Below are experts of layer 3 (counted from 0) of a mixture-of-experts language model. Rows are named router (the router's row for the expert), up (a neuron's input weights, with its number), down (a neuron's output weights, with its number) and show model dimensions 192-287. Each number is 128 + 24 x the weight over its row's rms, rounded and kept within 0 to 255. Numbers have three digits each.
Before each expert's rows: "comes after" lists some tokens at least twice as common just before its tokens as in all text. This comes from a sample of Wikipedia text that the model never trained on. Tokens count by the router's weight.

# expert 0
comes after: " ", "-", " (", " in", " \"", "|"
router:163089142112183143136157102160166115123128130130162137103155131118111126137126114166122126154142124157128086129131144161122122079135128129130136075096094126211155111132131121135134111111108170142108120131152167111091142150138079146130125120110116099102120115123128121137128152092144122120
up16:077168128107106151102094131156157122081124142116127143095167145141128117165171121116136118073169063109137109147129129115076101112174125133160118148131129119165144108158126111117124144158124096117122153128120100111150115131096123135094130196150142142104081067118152132124148166082145089144
down16:147067139137132105152139134144111128113108080116169095120156125166097142077114133156147086078080137088124147111156153151174142137162121131131138140149170112167141134135153136148073171130098096145125119170139129107116137110133139129127122070118131106114167157140069140128167082128146159117
up17:131109132124121110101127113121127166106105110125145102083129148095152112126139134143114193154155177136143123114125126149138117175087153133134139110102097102161135174109116170150150107132126156118115134112111142141124095164116116135140162142143129100129085169152122110118084160094099128135
down17:097176163146136135126105137136113129123168133153107104127110151069131125129122104126122127109095131159105102142110111147146150159124114122103124103126113181114127160155094148173108161108163122138125145118142128103129117148154134148086124107111164108113109128116154100122147099154109130165
up18:129152145090114109138092131124125131122107126105111130133138120160165092129122137158113120186116148108124119119143121112155087165123131157118142127138145154092088164083142152132136129120139122083118123106152119111166114136129109109118094128156129132087124108143097059136152133116127121111
down18:146102140155138112102124144106085097140128101134168143112127145133125147133124099116139099111168084121109143130136137155149128102144130101140157134166115120138120084190126065124121142156127145144109130124128139117102159171073107089176149090177135125118151111155135161119154124149116076129
up19:079139100109173124106183186125168094084146128155141131107179139167093153108140157114125112109154108117137110137111115105115132163143175131110104121140135146055148121127127150157133167161109150203156161195144124149118129147137105161174114128126119183126132125080094152152085148138150145117
down19:157115118154068124102082110096109113100119127151095126152100124130142097126111137084137163135108149125108130150116107090151102165169151135114124149161160129115182083129089069161150123076153103164138114125096142149127110130119144111114168094137157111172135097114159115133159122116130131121
up20:172132125145121109133136082135107116131121110117149116112140138115171154141153136143163089153137114134134130105123089126126146095141115154133133128174128084146124097132144112149102090126153137132128143126062119116153142134147122188177129118164088102123082109175115175113122121144129110140
down20:140128147125112169105127165145100113138174074127105154151108147116083122106133106139146128143141129157096106133159147064113132120153113120124105138139124169091135121130086127121187146080089148106116153143146139159126141154116152126158152132108125139124165118113094106128127170148124112127
up21:121106132136101114137111142133080133167145136104161125085102132075109160143110173123148105129108115103138147174161096135122134137144100094131178119127139166191129167105128120146158130149154091104109171095131136115129120124121105130167103103114137147118117132136147133156130167124114115139
down21:144159149128117142111138120132160130120134058103122115127129109145142096163181125105106117146111086131109095113100127108137120174120152134117092091156157124133146091148162131154143139130076140150135111120136114157155139168084112107093104149126110145150121122131118103093129109142117126136
up22:127170141123108117132102094138122146126152181134122112148145176143166099131117095105162134152088084114117174109127126114170097128131137073131115093117151140137137114184173138139100111153126161153148141102127141113130083136129129148132140086132069135119132147158128128124150109130134152135
down22:132116146152141120148149139089119123131149119134124134106118098144086146132113132145122143122149158106132123127119142144152179080103126140071124136118117120133061100078110143107141149138089135134137150141122075136099203120118159133109134177153169099115143107119095115140117128153122110099
up23:157108129122142129164084091142102131123137147141128163152133117150094129098166112167086188168144144135112107117127146121102097126138115108136147149089122128150146142101148144159126102158105119128104155155160148159125124136131154074162140147132122094152159132139108091103123109119086137090
down23:116139158138134152084117148144176104142111096129121137113180084114132139145103119124117126103105144121119123135153115119084168107105123134116102112127122156167139153124103129095117130129067126109135148117148111091139129099112125145126166113093146144118145103135144153130141161163190112087
up24:135145152138132142153101118138112136151126130113140154120129139118123098119111121161137106128121110108119087092114146134141132104102139074102124143099124171131135162096088132146135116086138144129134123118123119146141089143151093168113127110091122120104097101090142116121123137045083087166
down24:166171139143098151111119080151143128117122151108139146134139093128110133095132164107147113135127092121084101136137118150181150077084118115137087172129087141125156102131130057066141104130126096132145119122102164092118145184128122106163109166160115134100128136167124115153149118127151077090
up25:119125092147141111108131168110108069130154115161143143152134142162138105169153144135097137135087163104150155142108119132111120105140108109165094142139127138140182114133115130111114096129129147138113132170133116108114107104101158134102102131116136088128160173141116068133111133083082126114
down25:090170159097143162153123088129141116151143177148102117147160116088100107104156123111113121157160089122102075152119130162144155120139102164133098145086096070146117110168144146112143143129136099084158096093155125172095105135183127150144106136103115147156126162107145165103128092110131160133
up26:146120129086147113140100135119127127091135141156124118130148088141176080085132153162135123086133097055128110149114072129123113103168111159162131123134131165128120114205132119086161107091143144116114126151192144103152104148140145131123167151115141167143099117114118087157150123131122154092
down26:133162108120126123109169135134147153170106150137154170123111173133110148124134134093116162163133134124140148157136158112099105124121116098128103137127088125101155043124143116151123160153155145140183139116098104121150145118151139100174119103133115116100157110150139125128113132080158116111
up27:115098141153125128138144126112119137100167156099149151082115115131114134084111135142139093147116134104118105138160133120134176143154132122139144099093139095155146193151121167146118139120141131126123118129110173129107140121123144177175138076142106131156154168126105102108143149103089129167
down27:120123097124136114150152157157146173134119150172099119116134154143121119134135139148130128144143043171143129124117141133154116171095142086160148095084072154169154150152127135122133119140126163139078134122086135145174133143156127132128070161114144099077115132117130118104112132129159099084
up28:115090139094109144166153129129147153173103086123119158133130140154147103100163167123107157143112093130142098141098131119156120131125113178168113146163151106161130090110136125117133119136107135103103133144126153127141108142129123119133091142089084105115120096096129092106123114122122140111
down28:092159127167124097128115127136154113107151139105093172138126127161139099138095156123140107134095097119160165112179147123124125111091131101165147100128137119121116112154119125099128196117120174160163115131127146152102130084122121116117163102149114145137148149155116093112107122121162166148
up29:135110146110080119158156109150107153124116114097148116119163148127123125103164145109125135183109129104149139133093143112155135109144134169180116105146137135153146122134139122174137107164120165072124136150165113103202106089135133151133080172128088124143095124113119115129136166125104110170
down29:146123125114163181109137144164137127166114149141128124118148084114144107161121153124113131116129116120164126159142114149155103158103125104123111141106156132114126119134132135098131139113136090153113106108115145152134139130119135096145107161157163169102118125179101135135111108157087135166
up30:119098120155120172168101139126134092169158149140143133115114197084145098133113064120097144166100110141102090169158146110117147133083093139129104129094141099111143114148097114126140135135102092165081131155116112121074164123090107086173104127101147144134121075118146134161124129149137144176
down30:151143095123146142098133129110125162097086141086139127166129154142129154092141161092116141079164143107103134154140112117154148125164133085144175165092126121168136118107090109137105131136140107093157132107155108139128134151108117081108115109116123158172161149113102094086143135128104119107
up31:148141129174163119132157103131173131151100160110157155091177139138085156138176118178093070073111167149081131142120115142131100129143118094161117117082156133154153124108164155146101123139086157139139148125098133133152145136146114134086115160138090133117133133106157137119129121112129124141
down31:131125124135125136133116130098125142165147132123111123141118113140105089100159134124169151107136095148119098178156165102159165125124160134141096139130183118121121111166115114150163097089146126110108109119126153148141119112095162090147156157152109140133124149107108141139122148123133121152
up32:151126114141131139154110099107156150164104107127117155135103141160124113128171146130131116104136126113115122125128110139091123134113112107136090123118120118100140100161117148111170142117132134131126081134123141147174109061134105107120156140080131120123170101114103102140114164137118117174
down32:156142120122140146107158147135116109126115101165118114128139136074113122102129129126111111149100097153171089156121160122131161116114156201150130129154162110105160128111107117151069113117105089123137124138092156118095122196094110113134147139148128138114120147141131147174120122154108104067
up33:124090138127062138097163110114140124135112156139111119179091139144146121066127076164121121142174162133120132117130165101115178119152150106085145141146127111127133180143101133148141131140138186151107131128139129124134098170135081096175136126127073127130104123113127112116143130109124152170
down33:102162163158121150141141100175104151128135121128170163158127099131140137151125110108120102121106118101162158183104097163110142112096058122121149107121181139098117120133102098107176099082134091103149109118136099129101161101130113147107108148118137162126112132118138111114145150125147095103
up34:142124078111107158088153096097188150181131129126179112140144173149147121118136125133118138130096118103171117105152108142118141129140101089154148122154131115132112103129171090111140103112148106146121134113124152094096093095157145131160112099151130124081168120132100144142164152142145094125
down34:093119137174131153161106184157111111174134148122125141134090163114181097118096109111142125136134138123099129131122151126136111145169109101153106153062113119108129109176097152127096111139126149108127142172140125157125171139085155134121137182112109119133145147123158134101142135162103150170
up35:144172108072125138114135125140166159175148113104105128162128062117120141108172121147135131105109121144076122110137118113157109062126134118152062147115135099124126127125141140069153088105109136145106133099159132132083126126095118143150132104129121089114100148129148126121104098141126115124
down35:146128151153159105112138091082099136110138134134158126114163166158096160135120131166132109145144143137134132156117106130077140179128113158126178124126147141161100116076106120160139116127107146150091089129116106107156110098125115080075151092138142182130138140140085146119115101111123154116
up36:127157125150068107098113141112082129134131156147152112135138142122136125117083135092123096143139109104099089133207082128118158115170160119132132132101098137141115126119160118125148102107145141143099138136096172123116095155102112122124125108119071157094141119146131131149101187092107130090
down36:121132105135134152138149144123094096151111138150118128107096123120133111146113171083126184137123109137137170110115192078107096110108146184134136107096126121105126148137143130132150137134108131146128127135120129143100135152133143149152172119126191151121125124161143137127158080134107171153
up37:141140094129157108097168122138100155143149112104147136150185127111114118119131133113128119148146152108089178117178103157140134125139128148083129098163101116099156141146136132158087119117194118114092137126098083147152116123136152122096122115106098182131129071118140095145138101093156108146
down37:118078131149078136156119144113146093092142147119142171101107139195141144080118095132125123127115121126101106146102159110126114115155130138108116096142146160086151098147157108185111144150107115132150126130184165142116125139143124111120115136143103129098119165146119153099120129122099152177
up38:111103114124161133153121079150170090165157143142169114143112170127121120119152102143181112083129126122120100087119144093136142113122098159104137139105151138142139110144157090144144094140078105121133158119146138161135152134116111113141109118112127098133111141095168119108127148166089136113
down38:134080113151151101136091135128149133138112113135159117117179083144109143115141113149103125137104124155154103144155120136125114135121111125123089143163104121162137130135147159134140079153108127107153075170115102137092133099142150167126196151132102134111119108151125119130122119129101089112
up39:138126131123141112156107127080110124161100139139110116141133131127164091176112130109080140139132155162126111164133130155173171150145123113160124113094121113153127123164147117101094160138134144138120167159129158157117121110131123111109138127090136127132123112143115118112128185094138137188
down39:125107167125148116163129125140140167127180117083135126134163115121127207103151106147121112092181139133128159137136088100142089096144095142127120124161144143107156162091138108141115151129130142104137143127136177130137172140124170151138129101138093121088128107133117102123097138146133122126
up40:111162165165111126129114135149116107145149120133164148156159136119174116149119104149171164125100124142166105177139113151098120118104104133125163109093118128113171148145113102160103106123075145161117130138155112100126090126139092095104116134128157119120125107102151153098133153137145125103
down40:143124109104144101145108109158127148101125137132122119104116121114092094125126138192145160170114110155135133130119144111161147128155161117152152120135125105123136118088134095131141143175150130151129117114111096122149165167108170098195104112106114133125121172151145139167105131098126168121
up41:136133147111124134133128127174082140143135122104119116143206137152127160111123117140142143118100131115145112149128096130140115127099068159113157116157122157139122139056121129148131109133120126119141097147089137194145089122150162115118135111070079112137123150168149129131111149099118140103
down41:104077144097120161142134088134141148115123145129134115138109137169113093128118114141146159109131112143096164146161152141161134143134142102144162146069132125126142138154155169080120150147153152120116115112127072126160128090153091118126100128171158154147111092080124163168115105120157134145
up42:113124145100119148153136155128146145191146155183127137133148140147175174160169098165129088163119130160163156116098153095093126126141167110125116117110155156145149138177141125121098136105110116099135129104070092154115078132100112113127156158111145157153143112127153127158115147145169139129
down42:106097123125133106162132115127121117146133110126140130115124115108085111140087138082109123133106150074116143138143118130166113137168116158136119085155154132098117110126117131158166126128129144170093131107090125104121099122110113158144095153091171090139134136148074120121160133097105174111
up43:158102154076122108117156137071096135133145127105131143097133099083171163122119104162100143169127140130136108145148118128097162151143105141108135109128126126145136143158126131177148136143129150131145074148117135152149118134090136163159105152108092142102156110147141158158154121096150142144
down43:130105138147138094137150135129172097119103138116133133135126144140149150152162121118168132108112125104154137139131162103118114136144163145143131060126146145138121107094116141140130123100148118124155155177117136134161136138105119085111150113165169175076123123145116095158105161129120140137
up44:137163152104153164144108132139137132179098120095168137132141131109085102128118119143139175142113142118154125081132136148142114126154122139131074123160068140157103129125132153146150150098146159133132146123118155131139072113103112109145096091114111145115105166116103107113149162137151080121
down44:118095127163140120159155107130153159064126133148138160143164135135164144102123147155124139130119159132125139130143114110153139149141129085107118178116123129134121158106139114124137067148078125087133130094108100084141140119159129145109113134131147167124095117141150102109145137112152157138
up45:159087091116165132074131113146140116145128093111118142126197126143078141115142109111166111089125075124191110146136090117097121130086143129093152093102142128147148105123167134143147128122117124147137154114128148140119132107110127135087138117115135135172140168120124125123107165110154112142
down45:133140149128090121132161112099113136168158134116174095128114160119108115164166087132135165150149118117097181143119125098145102131119126108120122115128140113122143113129104124142123143103120189142143143162123189147137145142128133138100140138197117098107096115161120126131100131108105176125
up46:136085142130139148107111106139146111090134090112122117118186177102119139199078131122117138139107135088129107118116159162147155138136174172148109089133165128134137156136135142100161077137121103098083149119106107164107117129162125145117102102134069145124146121115132126122137113163092095137
down46:100153093130106129118134166111115174123115130154108117150133095138107072181132115121163131128151125124102085136126108123104068102143107086136125137096194140123135109153180117139092140130143161140135129092130122138114127172105095178123065128078144086150102123089152117125143104116128135149
up47:107152132144120126125110120140119129157161152165087104152139120087112172140128170135138143137085147120118112114129165147123141121157138119132114131150106097095135123161165124146163136125109141170090166117148148161116112148128123143114086129115095091088112127150156103148158180118138134139
down47:140132164122144147113103197128123111109126130089140126122137095111159123138105134128106108136144117130162115128132084130125096113157129139127136171147146115131140144141105151119104122119097118134160136071092136140119143085143163142155157121117179106150121093087107167173115090144164160130
up48:098102104113126115079114110093131137148132109166106130108135072108162144149129139138115137113107106137144120126115134107127133092117098162130154114152128112121148132187125139122115108106120082127086154129131122170109074159147181111109109129139123143142084117139107137116118161142113124135
down48:114085120149122131115112126095146097116146097060127118138127182116130105136123087128179122114112127101093175100127114127144129149156121113135126145110125087097134147136155117135156146118148164176127139131173111105134136113159141102134120185159152140158122195101160109136116159091138098085
up49:163098139130136135136115087114126118197173133100143110113141132118147118110146128154147098154105144134080089131141103123164112127167132134120122119124140094125097165150170126126069114132108103122118120129151118118136107131111157114144101139134131135109148148158136106129101120126138128129
down49:113160112099124109105113150135105108133127092181104143122128138128107100193149136117154166142147096140127149144067134158128162103102110139145164134079107141181138131124117145138166155137163114138143115146093131118140143146146098154171115129141117110184100174156124140107131127136108145127
up50:116139151149171153162107142143116108164120135069098112133134118058132101125138112129106101155135133098154111155096104165080109167134116157115124111135111104133138091122117161147116118142141113119160176084136134114129130135143101151138120133134127123163146127150138118178150139152116147092
down50:141176128124180098101140171122110125075072161119152122131165120117150127128135128127212131105108103134090151143138110118107095113163162126123168114155114116109166132153163092122110148119138106142170153121162088137134154124119093141176148136091148114132097096094146131095127105106105137140
up51:110136120127123123125139107161118132158130156107162155119129115118168151173155155152132099115148119092149149126134136103132117147135105158108109144164132098131124169166141110123198158068165136099172132089149136071130110102112187141131125125106129140141117128117118132189114165174097142102
down51:132149137142072111135115142140098126151097129086178087153152150132131101135145187106118106111127170085129123173134082150141130125108104145106099142103148109140150129160132157143111149144111119161141149105155083106125129163148156164168166107181189101087117127128111111117142105141114121115
up52:134092164143127131132152093098120104133103098097130079132161154104108109141186138129107108116107135139134121163146141093142147155119093123104167101129119132122188151170116163137137169118141118117131177160137100127081139131154093117121138141059127100106115113135116089135142089118131118101
down52:124147143137085102133103152109127174110150133150148128160105122142164121130123107156158127140130139153129129120129158149101125127165133128094094148069125144103078130088135091100123180124141138154111107127149156139151121098122140126146127141122063127139101137147132143104152145142115137200
up53:137132107127134155154119146128102135134132122127159113158155166139144088172110130127137066109139078118171134183128095163132130117105125121100119121093082128113152137109142146111126121153143117113101134096148119109118077118157198109131087109125123109137163133166159155142151112133126057116
down53:143146136161079094114127115138127132145120114139114147102118122143103130156169146112149148124141158151158121106144118100147102175149140130124080149124148163118111137112101134190114143122114127166145140163096134122143125139128128165137115129130098108104138156142112145151129135116089167128
up54:103120114128131133107144124161141154116139143110145131081141143135123103145099092099116177131134170134147117091134103145132145125125097115106168087150127150124111129113158104150082142131152085121150113121192074119078094163136108142112164103151096146127128117157109144153098078136136076093
down54:142194114123096153145114182100198166130150111081135117167111137139135127114158136159167115127129099152111167099123137095114148132170130095161133105138117113122120139134170167106120111118172124110096097123082134119127123111183128128113125101100171133141084152138162108092135136100182184123
up55:119106123162146108140147122166143127137146085131143156134155132126136127139103122097128120088110110152131118179176109179124162119111127111156109102138092152150112173129164126091131142135095160118190139121100153112089146120118080154153147098107171129140118163133182082127111100155066119140
down55:144151086097095153113107141108157131118133149111137129098131164158152132071147118125130154134111168125156152108117124117128089136156125137154103130092134138112108139154106106161134143114165130148072129109126134136140153092090137112098136154144150098118124097132127137126137137079103165116
up56:133126116095134113081089137140115141146135147121156106123165104108095114126145134178102142158183140116148111133144127175115143110146105156106093118074090079174125140177135095129119134142123144191125143118131166109126150133123169134129123111139138112119152112161139126095114146093101156126
down56:151139104081176123157154133125100131103113171141103148124122135138105123116092134125139147165120154118152151148104158111137153148142069135120100105124139154137175131089132117163166123125142115093071142164112143125120072156114095106116136121093112113129140131133103120156148146110126153165
up57:174111128115171168112151136123109148083138111113130159101105127130119108138110087123163157142112155117100113114122086104103107131124140109095170070138078139103157091127130112122126122109119096137092189120127138087166122171097080122126112083144094120128145103141064124127091132148139138149
down57:087117113126115126123123148078134133094070155150120104129128118120144152158143146128128119143173123120110094101136096155149130123093162106135132161083120114116143134145117157124117135118144113121128113138099091132117131128166133137142079096113155117148141147105141129093129143108068110137
up58:112098126134144131148126108128124136098128142099139147157177114113127153107150135131121155153117114142095135140128145160127144131147117156144115102104167148157147127110132132130156113117109104137169104111122156126164121175111116164146102134112100133124096103170154138135108147144073146128
down58:152110089110120158156103164164118134157101143136106108125101114136186089118117160125145081137159138121132111133177110152132135140140189100122106187156085138112145143135085142176128107156106135160079149108179162118095127125121147104149110125154101104124144156155141150147132154159113100147
up59:135116137136113114133085092104069132092160127097148079103158123110175167135129144119116138162184135108136145136144141131097129129115167135106189123131104123124114127111076119140115131131125137117132135125174137123132142107110091111117107115143091174137141137138121129133131106116128108114
down59:133101142134153157132157121141119081129108134148088122110141116132125087154147130114121130156107111109130118140092134087146111131156143142106092156108157137121113126113149122115113133101152117140138169133086112147100102169181137137145156133072149129146146117099143155110117175130106176163
up60:139126092109104112156114115160149148092110110103093120149116098091087137145114098114141132135096113135122124171138154194109133146093110085167112078156102153108119173198098118135187121132129119121138128126136154120128120114135119142199133163143115105151180131138124123109089126156144118122
down60:114151105132121133116131158096147098135106121186111133130175116131140154120158141154126109120105161124136156154109121140110153148139116171078122146141141108096128143124122145157124151109178134143162095138144133183103161142149172102106140082148102120133120134121119136100100109153122148138
up61:138109132166160144109161116103103130139123150142131147166140160105097108132147124129103128130134130163126160151169089140126096117124136113115120127102121116139153109121144127131135120116136125150118164147147163122116134105111105133100148140125153099135133171160128171099106126114150121127
down61:167129146105107088157136112154103105123130106150133132133082137115109124133152135101129158108127108178135088071108101192145087146135150153121127159120144122181151130122123099140148101152097184117147090130143140121140097181127124110130112137083106156107087118135145108164114168132101126136
up62:155100187103148144105127122140127151123131106108154126136110152142112155145167136143144087147128112114137100149181123093136090098032128124142143129113152146122151057146137113153160095105096130115115108112121146134061104117166151155113100129126132136152124131126179115134109111158100188115
down62:103128085163186110149134099137139100164145132147137170133127154123153133098103144164146200110128164142078172101083126177112157154150135145133107122127107121114105135139116140129123141127157133129139142147142117118156125115100104095107134087123127113132121123157136170087125130096170128128
up63:195094115102115140145073168153094133134126151136117134111097145114134126142160105144090085105175138090082121144088142085141109102137140178129113106123128146132119129145111123115147112142125139163115133086151096129126159132106134170139139128133095114126123071130125148144131130105120100093
down63:135129104110147123121168105151163138117151102101181122157121122072093101168144112097117146149143105127141146103125126153125154149128114112120128167147157087106127108141161138076171132116114123042147124124124126117128114110149118124140143122120101140162109152116127113115112154153141117158
up64:114109123107106137131114125122121108163148141127105111067147117168154140141124152116140108122108121122123115135147097094117151113127113140135100083140141136151136125172103120124158133099139126099121107102093140112130122123117136123142073166118140118149109137136190095164168133166133136102
down64:153131110145117135135100129201129137137155115128146141126136110132172080096074121141141129157125091130157128115111136186151146104129141125119161154107083177132117087119159129140143121119127089151147077103113123139101120119120149130102144082082120152105166166097144110130127108114114134146
up65:130134095140107121138076172137137092127143159141104108155112132098151158164146090139160080146139137163118099112145146130101128142169153134170142100085157148149171081148135095126134119142171171110135113075147152095100132113131173141101089134078092144128118138152089127104126150125118159152
down65:137126116135068129114137109112102133131104121119151074158139127155136098147075144121129135096130130150116162103098160124128150151135142140104066119131124161101102108117090179093095102115176154104132109150102123178186125148130119183191137134154099136134116109134110133150078116145109120102
up66:112124121116160113121125121163079140143162149116097095147139118139093134103159131099126119164142121096094104113138124110149084133174112135132110094142122141154097144084126108111118142112143145136124149174132093167130134113176153143153163147168134114130161117161154145116122140100146136177
down66:092151121132193126094110152133157143128116139120113149132143135088144146097099109149158176163143101152117124144114134171130100095125163130126134100118138116151106111121136164123139123147141135033179100123106132108117113076135125177105087107092133118102127109088124104119111139060124150159
up67:116134152140106112162163136102183137158102149128160108136170116117092182146105103058124132110109131095138131099162134118145172174160136119105118145161172142117118131183132120159115132145089153140171134151086145132093153095105144159095129107110069100157087105130135121085113100118127130126
down67:128128085145153139140130158182183102141147088143098129104128110111145114130161116130147130095143137154128132140132116126083107120135135163169129160130130135115119130126106107165127139090164107110116114091136119133146140178155120137178125120088146108166134140116120131154140125100136123099
up68:140115133146089128116144139135094070094136132133167152142145057153108093097111126150090094158111106141139094121147072119114152140163132105127167152115118150133130149092112152104125091137130120156123167142088084117110110182105130103114082082148130110118107147125148159155118127156122133169
down68:119121140096117147157164142106141097123174141137138140146158144169163144089122125108129141107168186106122129142122141166125168140107130142111146104114139148168078111117136098091156133120138101117138160120106137137125096121108132129136174168126135140116156120125104096166156093138129145089
up69:111141139132125155170159104116140137155120116112125145122149105129125132088106104109177112155094118157122123109166113118140129151128147124144097104110105109140108123125144121169124166102086132084108162177169147117107149135101124106167126153072107059077080107141126168161098143123185140137
down69:100146116146113136072125111160136091110146149128130097131114163137138163117142137122100140130120150115128123110117127136096134148133160110140111111118160105097153092134141120131118115135181122153154096106102115104138068164134181153154136098144126142139139153171151084110150159166128139106
up70:088127122136143143153114120112142111120140115125118120093121175140145082098175094110172136115101133120132109135153075135161131106122146126103106149122102116121138106155160125121161111104112099154154155123091091139104126088144137146150122120119177118119137127145111127137173152128120110134
down70:127145131115160073101129161139080098144076164128121143162129159100121164170073145122157121178126128135129125110079163120151126162137146142153104112157147126101122145142125138114132156113106150126118138136169129161158102141117112127105146148091105136146122117125135117071088122134143158117
up71:131100121146152111127126146109134069152142170117123126128142116115157104174107116117115088130145134082126093123103151128139107116090134123139122117143146077149120182112132100096140151136151099140104165112093128144153140158078115115133190084124110154128098127103089166147068112136131139111
down71:163130155146115123112128105143139110132125091105134118158098135129091154120122144164098106151117149143114152132146116163107164143106125132093140166138187096135112100122096132113163063129167127142132079143143153155085125146099122092147104135162133122132163166139154153118152123147140108112
up72:138127122087147073153073120149178133116117133133100111144104169119107126131091135152108165134115133110105145126116079088156104110145118163147140138109096065149110107113106138162135130141085137161146091148120133090123114106117148153113169150117157123108137121100145146125081130124162137168
down72:107126116159151127132146100132094132140125129149165128100091121140154152111142156125150136110131106137129123131149095123140123145153125075111113117122120177121131146091125135074122125096161107173113109094111125123199132132149120149052137147098147112160096136097111085086133116127119119141
up73:182154146126114126087184132138154126137106095096151126089129143109126133165114111116116128149127089106142114147124137130120093119092095164083123100137140135125134116164126186135173146184114095151121159140095135126112116160165126133129084111126132134062162128146163120154134155102100122131
down73:130104103105115134129119135123150105139146163131134149115128088192112162135119137114116147122135118129133092146131094140181182146087117143171119103146098133140157118122154097108158155131098125099137095121075144135129079111132110152141138146167088152148151161158101139117156130130171160128
up74:131097139142142131150087140226122143103149112124117138148174142123125115117135100107120140143104087106138117152100059138138128111120096158144126115162130120148169131101097149125092123113128158142150152086128147146122139129133095158109135089143125116132120129158111086121126184139137147110
down74:095152102120139110113174113070104133177121136139066070134116149134123162137151139135095126131116180113160138121135112108136126138113168119088091112147167102109064145135102136143179145142118122133107166168164117117150118157140149131077101100087117141139117129102098118135105114095131114147
up75:118150110148142106153107174170124103129136100092138141145104111098081132091153150119123168148126134145140124161121118117151121112140127074114114109142088113140105128127138121133153061133178099135136122158135140095138115149099098141159096146127109143166119137119111093115107094149085148151
down75:124116148125113143148120113109177141117129167158156107106115133147125122143119084127136119101118145154137171112069100165102106120119128138093134155156156114158107118179165123112158177144120108127135130106146116127078128169142141114094136118140143113123152161121117113169138102129072138100
up76:124135121124087077106141140133127133118173164098107119122141152113144146143084092113109131122143135103102121131118066104113151181122128156156113127136167112116127155122172135186135108150118135093112146143117150123114116100107131129136158126128121113125161131085094076138108083129185160105
down76:112135079133129130150095101139127125123129151142095178130130171140103166110108114136076121114141137108152132144124131161139164137133145181150112120116069132151124144139128106101135140205113130139136139087109117158132110139159158156095134130121146143149104135119138144105109150140124114117
up77:126112135135130158090133168130130135116130095099173147160160139107153091101118147116134162135149075108144106142143145127115124135112145148095137114180180147154127133122109141118099131111129139174143164124132120114144140106138166182137167167166131089112118145096145102166146122146128125103
down77:111103100094110158148114104106132124139143124112137088107085057142136143119140106162134132151127123133109108106106145067110129143111106089104112147102075152076150115137151085132134123132147121108151127133134144127116134135078166138107146075102126133133101130103131145161117142141102103131
up78:120143091097148114108174148109089155105156140112143104143170149116124163150134111132085178158158110133126133145126149106128077147135143141129121089106155164135138175158095126140146147118126140120155106115157138160145122091122119146163153114152131116127159112099081155114127134149160115126
down78:126118127116126124183126095162129123111131162115117150175063141138134124102126135145101123078141122126110174136130157123125149083136104143134114155134153101149116095107108125152128155117112142133127144106123137162134162113134192097106121062129168141115119095113079126143138120105114146100
up79:111103111101147128150109118103108153119139137110153094145099079115146155161109127103131100129136114147122156119156105108127103140127131133052096068108103131121075120142107121137115090168115139126139138177127155147143143149160097151134162158136119122188115131124148087159090112156142114147
down79:174123104117114163114106123162103134110086160113136123132135175131182106096136131157115105119116166141136113145159142152102155182129139127084140130168118086141137122106120078150149136125064117154054104117152099093145118136107147105097133153135147120118157133158115145169131129136110123107
up80:143110149121142147139148115130119131121109116114147135148103142130126126096128103123129135112139171157130120144158135155166124138156127079119116155102114146161155174133157143155137162125147149107117112137150158107166121127096147164112128071137130090117076108115128115129089194097117115116
down80:151127129115166127114125126142171131141119150165112147156176111135153149121126152142111127138113126123110156118100125127148093155091122116120096148124139129158107111102115142105171121114099094120133102149112137118116166135154040137099182173111122163098134086155150139138171123147154095105
up81:102149160114101120125104137138110107148118153149111081145101138139097080165174117177166131089125161096157113195096138139098085088129106129117137143111074107171150133105125159115117166109115098138134169139182140124124087137119099125114124110121129114108144146172120132111114112149124152157
down81:129091094158177145149136140090101183160128143137117129100124114116131149090156162076135148106141127140106185124113134122114128109132114109146127102148139116112107137142084110138116091125111146140192109146157105092165138131110135142157136156122137137157134095145136102123143158155118111129
up82:136103103143133115120135121137107100130132151167074115135164119118186129158183159144100118120140144109119104131099125144130147106114145186129134148123082128127161136128149150136152093065134139153109129145144147161095072141140094135134146164131155139135091134102098125104109142074107138154
down82:119129161131122122111087107097141143085132131094130127106170142099133126104097119153105105132138084132134150143122120113160111177124119093107123161077153101141108151138087132120129115117115108135145130114130167112137100138144149119118143124157085146127125115167125126141146124132093101102
up83:107182141146159184121128119141115136140117119139156107092133129130119129140156107138138138155174106114125113128149109116164126151104109154120165145094086112128113122129111163154150098097080124133145081177112138124153125101153103120166144116140117115142135103104120142165143129100150119133
down83:106099135128148088115110092108127106150112141142138185133179109150120133118090076143124112143149120131143122169176102117098113155106132116155110120137119145140138125078127132130134155107101154140146153101110159112091132139120161148142122140102086091096161172115157117135097138131111160141
up84:151131132156140119164130116187118110145142134154142086149147149115137136137121101149151111152134097120117115129150122110089118155077103180124114135122126119139053112141128138146118105185112165168138109091113110129167126109116147151140166141120132109094148112112095101145116146157151152152
down84:135154114108093170102133131102083149104139108125164113123091096118104125124130142103111144134132062115116113145116114159112154131132139142146145127147158178143145147153142129096152121133126071143121125140120143129148120161128107146118131125111146138173122157125108153135120117133124120116
up85:180115117123144129138153156111115117161128101151094123114125104101119181163125090130152112142106131127141117178131142141157175162082141084127149125116140172114117118128154137149129109107102121117143144140156133131113102140153119146125150130151148161096157109109111134143146126123112117106
down85:105109189155129119108132144156139112149086135113124165158125121160127119085140111080103122116114103125168088143140142073105117133133150174169123114129139132206154109121137089131116149122097171128104114115106133108186181130143086155129134131114126147134127158099159116118109145150115147128
up86:157099095101121126111095135144137103146128119155106103094157132114104133141164097095075182132134134157146121125144144110159127121138128119128166117079121129126110153105189108113114126102154104183102135126146161147152142179155112159164116084137143120130139128131150146151138152126144086146
down86:069154163178131128154166134183172154094135156147166116142142132107137153108106127162146115155142123143153155125155087112121115057148103142102100098175112140122122127100124143129118145136115147128134135128116107127126096090128106108162115120115132149103137107108133135166123131125145122150